Experts of a small language model.
Size: 8 layers, width 256, 43.3M parameters.
Experts: 48 experts in each of 7 layers, 4 picks a token, a softmax router.
Training: 260M tokens, 7926 steps.
Below are experts of layer 2 (counted from 0) of a mixture-of-experts language model. Rows are named router (the router's row for the expert), gate (a neuron's input weights, with its number), up (a neuron's input weights, with its number), down (a neuron's output weights, with its number) and show model dimensions 0-31. Each number is 128 + 24 x the weight over its row's rms, rounded and kept within 0 to 255. Numbers have three digits each.
After each expert's rows: "raises" lists some tokens whose logits its average output raises strongly, later layers aside. This comes from a sample of Wikipedia text that the model never trained on.

# expert 11
router:142091154094135083100118154091132163099152096089093106119182128166157135139099161139139108164158
gate2:120164117102156119125094142130133101098156156070157066120117126130134110111122067147106109186081
up2:137135143075123139126138106153109065141143158123097104137124102161150210099166081145124110109117
down2:126125146100166105170110128120167110151108159111122146153143124140134121139193139121067129128152
gate3:088137119121155088115144147142130139087121132094114094150153083140134091092143109116124159089121
up3:136153113114124168142145142143119116093129117102156144121170099101111164092155134104125075159123
down3:180083117145129123118168155101146135144148155114162126120160136123117118147061081156156143126122
gate4:134173155099166107126154136131077138118118090106128141075131138096100088136099162098142122106110
up4:134101118149150175157117150166152064098104147134141129119093156092093126099108153116134113096149
down4:110102130125143134134117145099114147131113136130136176108101156153110112109113172115111152080145
gate5:094118138168122099092111137100159101159135145150179151146151159136095115132139143138129144135152
up5:149160138142093112153136149117103119165145128138086143094071085146091160120144118137130099132106
down5:143117140118129112138192073105182157138128135093136137118173098187128148145129133094157135098151
gate6:101088110139094135102152140102107165132188111067124114104138117112121163141128152159102118154096
up6:118147139105102093125105157162087107130095111133146121159112143155103111133152139108123120138111
down6:140174137139161131108147160126112165119103160184132131155157139152116097084123121082112138140185
raises: "ational", "hood", "amin", "erve"

# expert 14
router:102140124127128092142155156138101162200170061100111136106115127142148124162136149129123072170119
gate4:138097142118109115140128073140138190127099094149122126110138121157100154137132138174120137132122
up4:127171103097114124101147142101179120146114119126166127110125176147115134144113131143139138135174
down4:097126153153099111142155074081157116126119133106143138105120140141121146134183136119110140158128
gate5:151091128102147154112082148111126140076127104135133069125101099156105148172108133135116122078110
up5:143148133100147077160178115117125129124137112151131157086136160125134095111122147167119118117127
down5:150115110097152102083127147133110105145145110137142133136096146084163133111115108125118169110089
gate6:126106127116125147143113114086120084082142124123113146112116132146165172130181109117146133149100
up6:099126119131151129144137139126116158102150137126109163144133121147121136144142142176094165117142
down6:174130135100132128144143103152171104141144100102166139119131099117132158115109147125099140150145
gate7:162128149126126116099149116106129110158087131096131123130176200124131135155136162126121097169128
up7:132137151098132193118131120168117082139090140108126077116132180136135118122138173157136123094147
down7:142108115148163133111166120093070160124142132133162120183148133118135105093174118188139114142117
gate8:112136129172148150186152136123102113102157133080112136137116165108175129129144134101114133114184
up8:105142125116109143114132074115116140138166102111150128193127134105182186106118157143117154099145
down8:151104107109168149137132097127150089131149161154100132115138095106154110122150102125164151159115
raises: "201", "202", "200", "199", "198", "197"

# expert 5
router:149093116160089103101153164115139166117146101101094103085162094155163122163088154096142113149153
gate2:140114060142153106121103211099149105151124132124128147118098118151133108120158148099120134104131
up2:107124121140126128082190106133094137118137091134113124109177124114097156191166109124153102149112
down2:132182068080115137161123083139139138109096117129108182110138121142127109137109112106117143120148
gate3:155160112172161125115099150148136128113115119100105120177131151110113112150123137130106145130134
up3:078171125097138119100124086125142118178152172144108124083098153107153107122091148120148144129098
down3:145135099162125126105194176095131102117118096108112146096137110140159101148114112125108109059119
gate4:131122128156106114126128099151083135105132165167118145138130134127153166132150143164147124123113
up4:100143174127122128140128086061137113133132133103115090162145161133117159114157140149148136148096
down4:128132110085120120124131116145094101139135140075137106140130119110142090128160145144158125088132
gate5:150112133081098131144141116114129119179157130102117182099145137154131165111168123145115096116145
up5:134123101108146078125118080127074150104168153131114165174121125133127130115169106139161112103129
down5:097140100157125126139125129129107145126127135145129172119092140152095087140112152130144108122172
gate6:149131127133129097114089137114096181150115124137125109108103109155126125157106123163133124098124
up6:138155135132180143083142122073134146120147129155124140122079091125084131131172099143137135134120
down6:155136106152159121134110124100136132116086109126119138123111094143091109164158109140151113104116
raises: "ished", "ston", "aged"

# expert 45
router:143114144149095122109175123113122151121125090124115126110143132133120096080120128156124111156068
gate4:109118129070063100122157134129110140153144119124154176111122160098137142108128142084117148129112
up4:109128095146136194180137145112133097128136119162096106131151122137098117141126106120167131152146
down4:131113092104088084143103094128078140094123092125123150130105120118146141156146131118132148120168
gate5:131129128111129129139103189151130148170092129123130119156162183135183145164153149125099116144115
up5:184152109145128079156084153142146173097145132118160106103132120098128130103138130158109110125149
down5:156129103133079152166174105128100164099145131132152104117119115125042118138114067157090161142117
gate6:134129149090106136147163110119133112135090130109133177090146138142122089099151105150138139133140
up6:112143128146170139119118119142089105165106109151121114130132123076135135113150154106108083143143
down6:133164090104094138095117131112129087102106133072119114138129116124119160113168143154156148164109
gate7:120112120168159136167101131145112166101146156122079113129142148112151089107165150134146139174190
up7:163113130111131154140130119166128161127141122132107137109127113145105118141150114178162189121118
down7:122133103126155134098128161118141113143087109112127104173141153098102156157142096075123135094123
gate8:139111117185119139155070134111139140115150161144119141126126101131160190106154134136150176126103
up8:130151097107121118161102113164113130119116154140141152097148121133144118126109126161143154136122
down8:092123082159158134149105124098080141136106101125128123087135143147092138110153130129172120102107
raises: " ", " and", " but"

# expert 44
router:112115132125145090111128153096158175109154116092100113130145141164154130148089170098158098154137
gate2:158107151136126116130113129135143100087131146144156168163125058111142123144143128112096123089109
up2:147109120151094165136131129092099139164198100111122149149111088129144118126135137138090116132118
down2:108156123113144123180158110123115133111141084129155090139112105118105129135151145095110105086171
gate3:151102146142121125179142096166133144131116161102144160102096135138121126125186163098123151171124
up3:159107126127123152132126139121096159152124136086136122118107121154131162103157132154118090117143
down3:139106131086157144137109128140158147124113106123190145130194107178124108113076096106144115089170
gate4:105148126123134136099088136141115136104101133106145189170141133140145140120170161138146118137148
up4:136138099160123147171121096141147154158121107116137142143146118144126151130138126128108135116179
down4:060125092147144140145107128118154153150089140128120100078128166142121129112121127110125147175147
gate5:091145143148097132141119122153165153144132146155088107100147060063136140094067140113115193128119
up5:162110112154127140085103130161150179136151139156113181103122151093115148139125108150078138144158
down5:093102121138147128135158143132104162101076135149158107166105136101119078114144141166100129097103
gate6:114118114134127111120084127093112143137142112157144097124105128179088118181150165125168164152134
up6:133111131140111082119091159157086131143109105167157124135134136147148124113131137129139156115116
down6:124134133123139160121142129156120125128172138107130082170136128104104153135138120101148116108125
raises: "ably", " critics", "ights", " earlier"

# expert 18
router:139110111122152096101088148127144142145139115127095108125124118125133129100095128112125151131122
gate0:137163154104139137125134109149104185106152083136120129157111102082151129132148128118152138136125
up0:132098126126143127137105137133096145138144165109139137156110134141128163104097064126165123120107
down0:127078129114122183087149140131122101158119118093143164115145149162120131119174099119102142153122
gate1:178124177124114112105111119138147132097144112128124106091143112148118155146162089165110137131170
up1:158137136107120131154120126137171171148102090133117166133120127156099132065163085135115126147092
down1:109144169114108119101126142106063119113140149109176138146151157143178100163128101156129099088096
gate2:172094172122120149137104130111141120095151135104141119099138107143138133109134137140139163119091
up2:130089130114079117133126115143149129080125147117161162125118136159168083143114111170143118160121
down2:109087163144113101162147168125162094147083167147144093124152103115134145092123150153134125097123
gate3:112112135114147144116131132117146105111112158174138138102133139170119135119123138157135109137166
up3:130128120130131127106146075139118108101077113142141179129137105176146108159130148118139141114120
down3:138125126164088094098105082107107110107101115146124102126096045158169142130114152161140125133142
gate4:146115144120147137141155134109141131136077142113149101113120117098134143147113089128198115170104
up4:097081111115133073119085132154110092110085085129150131114133099156122151141152128158135102182135
down4:132148169176121127138127111161142121110147137155140124128104097101123113132114169123113113161137
raises: "ium", "ier", "ost", "ial"

# expert 40
router:135103141104123096096129153107151150129151095092092098121177131166164156102094154111150107161152
gate0:125109139148160132148170106080113141127178140129166103140131122129101138142118174115105130119139
up0:122149097163119132132122134122127130090140128104130109113155130132119093125137115137092121151116
down0:115149144079132155147101126108150129134138124127125122113145088091127129127141100125140137151154
gate1:125113089120123116193113100142141125129138130128109120135149145154109090126158166123130139125147
up1:131139126176092094172138111129159103140127103159124115132128123133117142158114137156087134107123
down1:147138108130118119105155131122142148130152108146117141160073116108137135149093124118152170106171
gate2:170142117172191129120148131147134151098146158149132079102179178119109143114126117143117104127130
up2:100129088100190169128093134149172101118107138111138125131144086096153204196114127152155111116083
down2:124146139140127120125112128124118141151139114146130150126113159146138142100109131151149137122135
gate3:149105110117146133100134103156108116081130126121149140115133119084157124129109181161088168099142
up3:133109127161108153124112092104162162132122145117113133104165147104159163113147127136128164108111
down3:134119144128099144109125110118103146113108169140142146119165184147141163117135111156132130119089
gate4:150109122134123119147124136068175103168171126142108113144123119153121085151141105136093123105119
up4:147113126148132135148169152089077111132131163068143135120123163149132097082164146123126173140136
down4:146145130105153145161092123159148141098124112150143104164114143078115158119110086070147114126128
raises: "ational", "ments", "amed", "ography", "bu"

# expert 41
router:113100119090131095109070154097137159133150094097098118128178122162149145125107167136156097161132
gate0:115119119089127146127137119097132141132142114127134101175131163115118089127134129109114096078081
up0:158134129113103144099135137110143127135138166161142164108137133116139171148141135121134132168152
down0:077135115127165132165115107133092093130119117113141151143139114156102107148111134123098158124078
gate1:102112166137169114089121089085107164101162137156137143124131105154103091117085122109144143157131
up1:094156121136120123139118116142132114144136136114169160158172136149127118134121122171111132159170
down1:154124100151153108129108126168166103153161098098138134113123161125101083138109179169134092166203
gate2:120136117146115112177120148136192180151124110146127126140142112122155164151112149105132120120124
up2:112111117140116125110132152137118117159150121109130154140114086147136100171117135137123155136110
down2:074129107125156153114128148121122133135139142130139117084126161128140106119149118148135130190083
gate3:125156145131122127193090125125175121112151141105128109141078156121117167137139136110108111174120
up3:181113156149111125108126121153146138153111135129144127137117116160153159155126134086116107118140
down3:137102103120123121145114123140127108109120062155134127112161073169161142089114161133139148160127
gate4:158180164142100107156126093133106160149133139121144107121161134127134122120105136104113145103120
up4:149093148135130164123114120143104079133139100140134100103144131134128115121131148102124108140156
down4:120119140103114134138113116100134136130122147137112138118141126137120099081105145171159110103111
raises: "ious", "val", "ved"

# expert 31
router:169102103135092113131129134101138148094125123125099149096154112123172119116068139133123124113114
gate0:127121107126104107124117156124105125094160111112093111102143121119128115153112084141077121138117
up0:171160139108109116152180152100148112137125109168145092105103121089147119109141110130150159117161
down0:149114096081130114151157138154133104103157091137117157115097111155141119151142071105130169169143
gate1:140128156101153125127166140085098137103118099117131135117102127106172142138111143108088171145137
up1:093134137056133096116081148169095075088111100138126122101089159150119137095090121135118114155113
down1:152155121176116091145129128131094115134134084148093099065147127109119137128133084136118130164118
gate2:122143140131132152112129113114122136124143110109141133160119101110192125146111109143088118156139
up2:121174087072170142119147125178139167141096132125085155131145138122127115167112137092140102139148
down2:118119143092160105136153150188115160131112136094111104148121134122139140121154142153121100141142
gate3:182160131108118173138146147126177146074121105132141132137114150099107157153110133148105135072104
up3:132136127122134103090122117129192110114136123130181174143093153114142096146128146109101124165105
down3:133127104123155126083105138128147103131127100107099168103125085110141113144088124111128129117161
gate4:152159147124111087118129080135106134113116158139152091148091146102138135144125172144111151182066
up4:091142073109122143106125107111167121134133123154071171150157157121122153123161136114129129126167
down4:143116115129181143094122166158140136149130108134096093122151105147163179120095118121111113137146
raises: ",", ".", " and", " &", "'s", "-S"

# expert 29
router:125135124141092117128150153106107130118125108077121123093125127153144133088117144167147096198132
gate4:103100148118121130147140118141150156066180149100109173142109121122095081121121115132118151124120
up4:100159145131118168123126081094136147151099144153106145106103095139165093122142169115080127131101
down4:148113137114109135112095140093154149155122137121114107197125168137089147125136118134145070102170
gate5:113131183101131090160122133127173133117095130125109133134141156147151125118175104117077143139112
up5:105174121143130116101119122137130155126122093108123150147113123185107115130137165103154148142188
down5:114203101132109135109116136124140148121146077086131110128140181164104091161106166139203181129133
gate6:155143122144160107131120093154131089152114146173100083114127165135144111116150151129119162133154
up6:108163146114098104147129159109095112136109130124120156127114111148118144093103105131119097094183
down6:062140106111117129137139169105096112122142099119134130141103140124118133136139156152083111121119
gate7:134140167118169135092103159120137107111141124117103107139121107088160086099153145096105125156131
up7:118114143116098157158127139072135133111100124150136131133116131106182140120121140129110136158114
down7:084152152141154146142133150125168129115141129137101100138147133113123109107110168103118132179163
gate8:111079125142101096130133113148122131100124115123100147108116150130132082136185158120067103113134
up8:126138118127148114109123124117103165111117125140105142163073111089092126127121155092145152141105
down8:126125159135127143086168143131117146096109150073089174142127154091110098168178138136104156127108
raises: " the", " which", " a", " with", " and", " while"

# expert 42
router:101119138081094126132141172114135154136145104110145132134124142187125106121126141130183102129125
gate0:108103080128173146124142106088170130122110156143122106146139149117139149149116132144124103120143
up0:179134116112132146110130103124187152141115139102089148124130114106097158166153134109138155171101
down0:137150118125086096149142153125083093154120128159163099100135124121145184134123128089110128103126
gate1:161145181136138144160108123122095151192168116176125169125153106096131138147094140146120134110085
up1:156157114143118130114114164140130108101149108103144122127135104114125089128100122113133146157125
down1:123100139125154101125149136112115119147120135154146134114164095128140161132107161155112136151134
gate2:129152139180141088139145110136119117174105128122157158072136088199130114129154093154083153104161
up2:091146124110132129170119119127127158168120125143111124119120075128099128132133109130161152150111
down2:105130111096124123105111111119085132145118145127117164136114091155090111123156154118145126143147
gate3:177156121148118144134134133122143175147146153122088129091122117142141126159112127093181093135116
up3:136089123113120111134100086136111128121143059119116131153173153106119121143090102101128180125146
down3:157101119123119092123159112145146146112097069106103116149134131138111132138135122128117125112141
gate4:122130143134123086064157146112137161121112096108109125117113126128111128092129093112115139156155
up4:146102127135120148133143134135137127103150132139104139098101153093181109110121121139158161109139
down4:099096161101135131104138163165140127174128124150130137086101151109086126088132147135121154103138
raises: " the", " ", " a", " his"

# expert 46
router:141132113085132118137170146119131135156187123097137128126164114170130129102119143121166069189093
gate4:191128153156148185084138117115115128104089123087137142101135141109121091096165129126073160107171
up4:087146137168131123114142094098185147179130138149128134155108139117128130121148131132166132164109
down4:156111109143127085096125166074132118131101114131077119148088085134104123114119153118125093136101
gate5:084071128169130120153136124132136121158150127177098112120047092118088120105112107127127111167139
up5:115118150131136062165123109104127127114171096135097102106129141151108166097120137152158096153126
down5:132137127141107137087141126086118129127103100153144160150159163113109111146137114137106138110106
gate6:127133136090146133114117122121127130113139103098104127153159123113127133106126043131196087132194
up6:123165157060131105093125122126153159101100144141095125152189140129136118142126095172138080134147
down6:146131118128147164111132126132119119157111136157162092120131167109099128123129115102103137112119
gate7:082127097151089147159146158142121148157128131110132125098120119132138151135149158177117125127123
up7:128114101127114163140159127142101159154148100157092151102080152152135120142122110112115099170121
down7:160160126141150149147104103170088099095137130173133150125134117105115157098143123082178135115128
gate8:106106150130124098097159145182140150132118097126131149120128122114110155164127174129170108162093
up8:093135156141110143119145114154083139110128125156098198158120140105142123107113106109072123116115
down8:127130107128116126073150149144170146143122119119170143112176126138133161136171151171160085127142
raises: " In", " ", " A", " D"

# expert 30
router:126104136118133093106115141100124163133139098090094106123156145171166160120097163105158103151148
gate2:125125096176128167071101114179103146123195117095113120119130097115122129091109107114126091139146
up2:144152107123135169112143123112147121128119136132127130119132133125133091116160153130145126119124
down2:128123092134096203095126075146117119124097138096168124105102130162134101086135137109090141127131
gate3:121108169144103111099137141102184155118135116139115154154107113077133131110098144139149139159117
up3:156122108107133103097119166094113137149131146113104109141108169106151135123122110142088124106132
down3:155146162165111112105187156122128135090113110119159153162137125123157142128131098123121095160098
gate4:134127139134096077144171110147125151157116116146134128118098118161104135105134107167113140170119
up4:102084120114119109084157116146145081120099074132099091106121143113103145088132113180113134109165
down4:118146162084156108145162169156123105132126113137136136175119120132082177136109148117144166151139
gate5:141131112104131131123106151125149153135143123149098127110133153100146145134109085148100125142106
up5:166103126102124133127124142128106128099121125111139125089111091134135066096117164120113104110130
down5:133123160131156178108119129164103144163127129089144141170087155118141176145114136151158153129142
gate6:152105098124081114101112142136126115111105145123207135144151106121132150137147101134144037114135
up6:112113119116130117154093167103151126170118088118096144123059121171104146120143093119165167106106
down6:130126079113109087117138130134085105099101134129082121086134116097134091124088084135143102118115
raises: " ago", "ched", "imate"

# expert 3
router:117115172127173096129063157112122160117141135133121139108143127152169104105100133139130136126163
gate0:125085149108145105176136141105105112091070116125106155130123150134151140104104110101150159117117
up0:117153100121139132143125107119148127169156156172137126147116173127133134113100182109131143115152
down0:109130135153126125161124128127121125154145182116154125158119148141107127104132168154124142106146
gate1:106171138131160144114124139160114166122104123144105104090117130162099115097135182153140102187113
up1:159083122121063140139070138088140137149154122134138126135160131102154135149065058103123093113146
down1:108129137128124160102164139131141165101096107139144156140104093104118114121110108106134097089121
gate2:159154113109116123149159179096136115158157111111145156136109124091125156140136131125138139131146
up2:115163126141105120109097126157097131107158118129104144119109115129143166099112149107101116130143
down2:169087120128148166082154119142136131166124165115092145146120116089123126148129099128099108163159
gate3:103140141125132092095083117090145134122103107104169125135139117098140140126106144125117082133164
up3:080136113131141157082126108108112090114133099130110137137111145124128152125106114086121173153141
down3:159178156130111156138125142137170106101149120166143200145126159107136101153112117116143159123171
gate4:129138127112126108126117169136149128083141151054128123140103131136104124076073166137140151142127
up4:124169118149123078132134155120152106141104129127141118157128162127149125094131131103141118161113
down4:113113150112110152131079112106166162142109122137128148078128152145137129165140137097141153074149
raises: "-", "|", " ", " to", "In", "V"

# expert 35
router:166116090087157133116110143098128147131121115123086106137126138118115178114095118122137102143101
gate4:146155171144129092143150109144151147146099100147134105145115167127129125140148129156110134120134
up4:111112086132125123142120121096142132114109114149099097152113129160145148139118118126115125130158
down4:151173103148141127106136088152160144109113129145076132148140115130144139139147116143050148134162
gate5:105140082153164104123135097118130108096112162123134124120116146108132072148146157107130135110096
up5:119104121125123121118149124093134162120147108129121150121122079116072140108115138108093104126119
down5:130115132124121129102149126124118127153132140139149120129118141140157144110144160144086159134146
gate6:102186111140119131127124113162121135130147127139101123136139092148148154128111111089125120153126
up6:138134138134103140141123117121138130126080125112141157144124091113095106161121108159153117154147
down6:093131104128114156115130113148124117126108168125108107096121136103154107125129133137126101163161
gate7:105090106167136122128137122156141095149153147131058135138155124089140139136125132141087129141099
up7:110117099146109127098134134096068077209123120137140142118134159172159175151096070090086132101086
down7:148108138125117151138133111115164089103100126135120103150113120120113110106135152114146078142178
gate8:106128127162105095148134163178193166093147097133126140132131116108109146123114154097185134075137
up8:126092104123125096122065121140157139154129153128087134115113165124119183110108078148160149150136
down8:108125148158121101160156130207060143106172112124129095104106132139142140117128164128175142135161
raises: ",", ".", ".\n\n", " and", " (", "/"

# expert 20
router:115120150138098099114137163105138151098149102104096122130147121140153130131093166129155099149193
gate4:093076078139124131078140147122135122121136179178150079124139113155164085149083164141150132075100
up4:166157145103109101111133134135102180145068134111146138158138112106135132102120102096141122118128
down4:155138155136147157090144113143119144103176101129084131140096144117141131118149116097140119109105
gate5:125102156126116090121095147146128112087101110113065126135142100124102084118122098088136113117143
up5:161103143120116162096170074127125125136139144099139122110108121146161159107146145138103165130131
down5:133135087122131111140075146128178092168094155143141125154143097109149110170113126147160147112131
gate6:146179078109108131101111139112113110143109123107110153156164105115137151151125149136125131132129
up6:154111071148130132134078115145118098152127148110108115168136119161112148134130134129129125126117
down6:122133127119128095112109115123135156130145111130124164170139060087145106126128090149116114091140
gate7:100108117088119109133123121159141097148153100144152143150134065144100133125175157140145132132097
up7:122108136169149149110144176128159131126138140116137098117147095177084117092133099152124115174137
down7:192122142126116132114134131142097175116081117120153137118114155160126103160148152133128129155099
gate8:138112139107112117133121132073095141116152107154127165088170164129113063101150160154156137122104
up8:127168155122139134146165138110089148143167095179149141123135145116176117162151153135110119147105
down8:121126163126126100134107152127105062141083093180126170144120132148104102143135129099140183128161
raises: "away", "bury", "ston", "well"

# expert 9
router:085099112117128094100127151111156163096141099105091111117156135161157160098104164118148110153169
gate6:111131135114129124129169082105100115106140175085113143127109134155092131088099124113135115119133
up6:093148142116140091145104144119138121115113117090121130116123132105092129118121106142111196172112
down6:125113140169150140150144137144130159132135161139120157148096114102111132110070093116167125099136
gate7:073135123137118131150150133131121155142204123115092129114110130138090124076126116126131097104152
up7:177099130115156153127140141107157123126135094126153161142142139109116144098133113061132134165122
down7:096143103118079165120155141118116136134079132107119120117136121169164109125147097110134124150124
gate8:157102101132104132151138127139099111092122133123155109109160126129155131095123119150140134123123
up8:156076174135130129185115135094130114114109145137099151143122121078152081122163110121126157157112
down8:159117122118162120153129125147124102127093109139151138111122141145121131134140118089160127129144
gate9:175139132135096142149157154129135117150134128115144136133146125165177098103105095129147112135151
up9:155113139144138107130142115154109142130106151145105115129149106171130122137123157156149117158116
down9:089139108100178086118083134146114113147138139105158133139145179079142133117132196131100098128157
gate10:138132113122103117103107143080126119116135152087113137122136139140126109117085162150154090179100
up10:138131149119131136145154153150135119167171108169115118168131137136153192076111146134152179117188
down10:107149127069136153127152120115115090084170186149120123107172074101116116130133122166151142118114
raises: "ama", "borough", "dale", "onna"

# expert 26
router:139105130115106100084134135095189140100103110108123117117173121153131101118120144130126109142119
gate0:122126105106129151143108109082170135124113134083143106105118176118140149132114136112150148098099
up0:111143150120127111169124138151160139173088133158144128111116120162191093076081136134166118105105
down0:166120147134108134173099115124143081130117119085132116128111135102121125127143128121118147109107
gate1:140170121145120147151162149102136124143115116143148111118158148109098161079128130146132145131101
up1:135123150169147100147123147127109123111157108164149163135116115124118139144147115087115147136101
down1:154127090127127139100135098137096118074120108102147117099165134170136133103141128116156137120124
gate2:159151134115144146078117073117162115135094136123165147136144160128115150155093135067095088136087
up2:154126150129116129131154146135079102114128131106162168130146115122116139113108128118092114102132
down2:140163136129105129134138132125147129119139153193150142121108118123116148099155139111076192114138
gate3:135124147171130113149086090156140198143135123146149110156096136182106142121132193110087066147123
up3:133127129125151100131164113153109133124155159135116115121102104158092122163155129075119134138157
down3:105128091116147138110116144152103166126145127127145150113109131077140130174135104091166109086131
gate4:131093144114134123098095142125159151128074125145111120131095110117192120129122134140151177176085
up4:077144128156164143134143130097127112130127134128130134102118104134124134128154103154113156165170
down4:174158117139120162106049113135084158149120118141155107154152138137141123144155142123165151099160
raises: " and", " of", ",", " to", ".\n\n", "."

# expert 4
router:104117170138128091098138147088142152084145092108116108122150129158166100138109163127138106170164
gate6:116091175123121122131116138086094115139108124094112144145156154132155161106107160118107122120137
up6:098118126135116073100088101146105108099102137087124118140183133146149123107110156132116122096101
down6:114146070182085130140119129128096118118127131139118116108126132138153131122146106093121159135074
gate7:107106177122137126117190128134103147130123102120142127135140101123142134131161153135152110140130
up7:083112091117082135128097098128099121092129159156131118110201117158114106168141165144144110113116
down7:104132138098093135169194107125106133133177110180179149091133127104141083140091167133084109127081
gate8:136118141151095149142162158107165128158154127125099120132073097094113145149144081125127103115151
up8:135152130138136129152116080141130110116132119123145089125173077139114107122158098091113122109120
down8:119114132109146158118122135124148086139133115130122118131080110088116151135134115118149094104104
gate9:109107118110152134156195122116162126147077077109103134149110154099156121099136147140101139103150
up9:126103151132121137126058130120137154118149119158121104156100130094133130126128144095119154105066
down9:138155153086132116112155113137088084116128133127089094130140082109154098108122124113166131161123
gate10:087098110113167123153126153120154112168159124124159114112172145085117146106160158125148112137115
up10:140177124134103135159127131170103120116142110157112151147076153171126125141123145146130122111198
down10:090096117115108131091144141173126153117110118088125139058083120114120148153193124121085090136105
raises: "ious", "ager", "ically", "ights"

# expert 0
router:119098149094109110117102140095147148116134120119128142096137141142132114123102129107165111115126
gate0:164137140110129138049136143156153107114107163142135156164132147157171118145154170143118103113151
up0:098135138105130153119125123098179110114165121156101155133125140118136129068097104125097128125127
down0:157124117115169177139144148126111163121148126143144122129155114118140135121100141153140123124146
gate1:126104096171090124147095115136066142111133124068150203157160174093102093126127117149139103109109
up1:133119125110126129138140145123096136150152101117121128127132127135107186173144102124142109126139
down1:145098147086132111127098140121127105115143118132110145144113120167124131133121132067108148121077
gate2:105092135141131184134111091160121112141167087139133118132121106140118135121095168157147123128131
up2:116148142099128121165124126109138120144114105167156057137105152139144128124085139157111148119174
down2:086159137101104160103137168134127195123146138104139149133150146159130144107145149118135104138167
gate3:096140135141118111145156100127151172107119121106126105112124129152138097082148122117125116089110
up3:111148100156085131139083101105122154139051144089115068114108127097153122125135118140138124104103
down3:140130115122141150099131094134143099096070117124140138137125124105117118174115129118155136113157
gate4:123143142132145182121121141169137144128141101133110123119108084154119158165117158116115143185119
up4:109102142137124097122162118109139135143100132117144164104132138150121112125117079138153124145126
down4:117146123133143111095113167094110164112166157148159126122098094109106168109111112166133111090146
raises: " the", " his", " a", " their", " its", " this"

# expert 6
router:083102100092101120122155149094116159145164105122121124086173101141157141126125139161136136134114
gate4:149149103146143125100103099148119089128112135163106141146140137144085134137096099135148114124136
up4:122096123112128115151131193110128172125129106135151133195146121118163096093152148128127085117159
down4:141141107147168136125111103119124102141117137128130135137094104110112123128083097184206127106125
gate5:129149167162140108128162117088083118133148127084090155125140107092148097137127141113112101128151
up5:103109217115102107117123117134119117133165147104073149135126103116132102111112118146121112110140
down5:088153107166117148084122138126113154147110148117154179137093115110095157112109140140120168114137
gate6:123127142161097132121128101138140122146189091120156124124092113141161124106108163150110109128131
up6:105175171109152150198115117126137148137153111113136151128117114106147154128080108110159178148159
down6:138082150107114077125096152133109126149163127080089080134169095130141131114138146138161153155130
gate7:132138157104167176160138166129128141183146155129117081159086134058129101091133158143152164120111
up7:149162104144093102135111156167167133142115084152127131102153152128118141109107101150119148102145
down7:161145130120141113097130144091163084076108157125157115116173108113166120083164140108120138125129
gate8:075157144143091116097158156134131129188127107144107124094127083118086183096107132116140102132141
up8:151127123150132141115118145139142123091103160116122127153160174119144114119149125160090146110075
down8:155130118136107120145135191145172119141114136120128125090087125118150094110128085083176136120118
raises: "th", " years", ".", "-year", "mm", "°"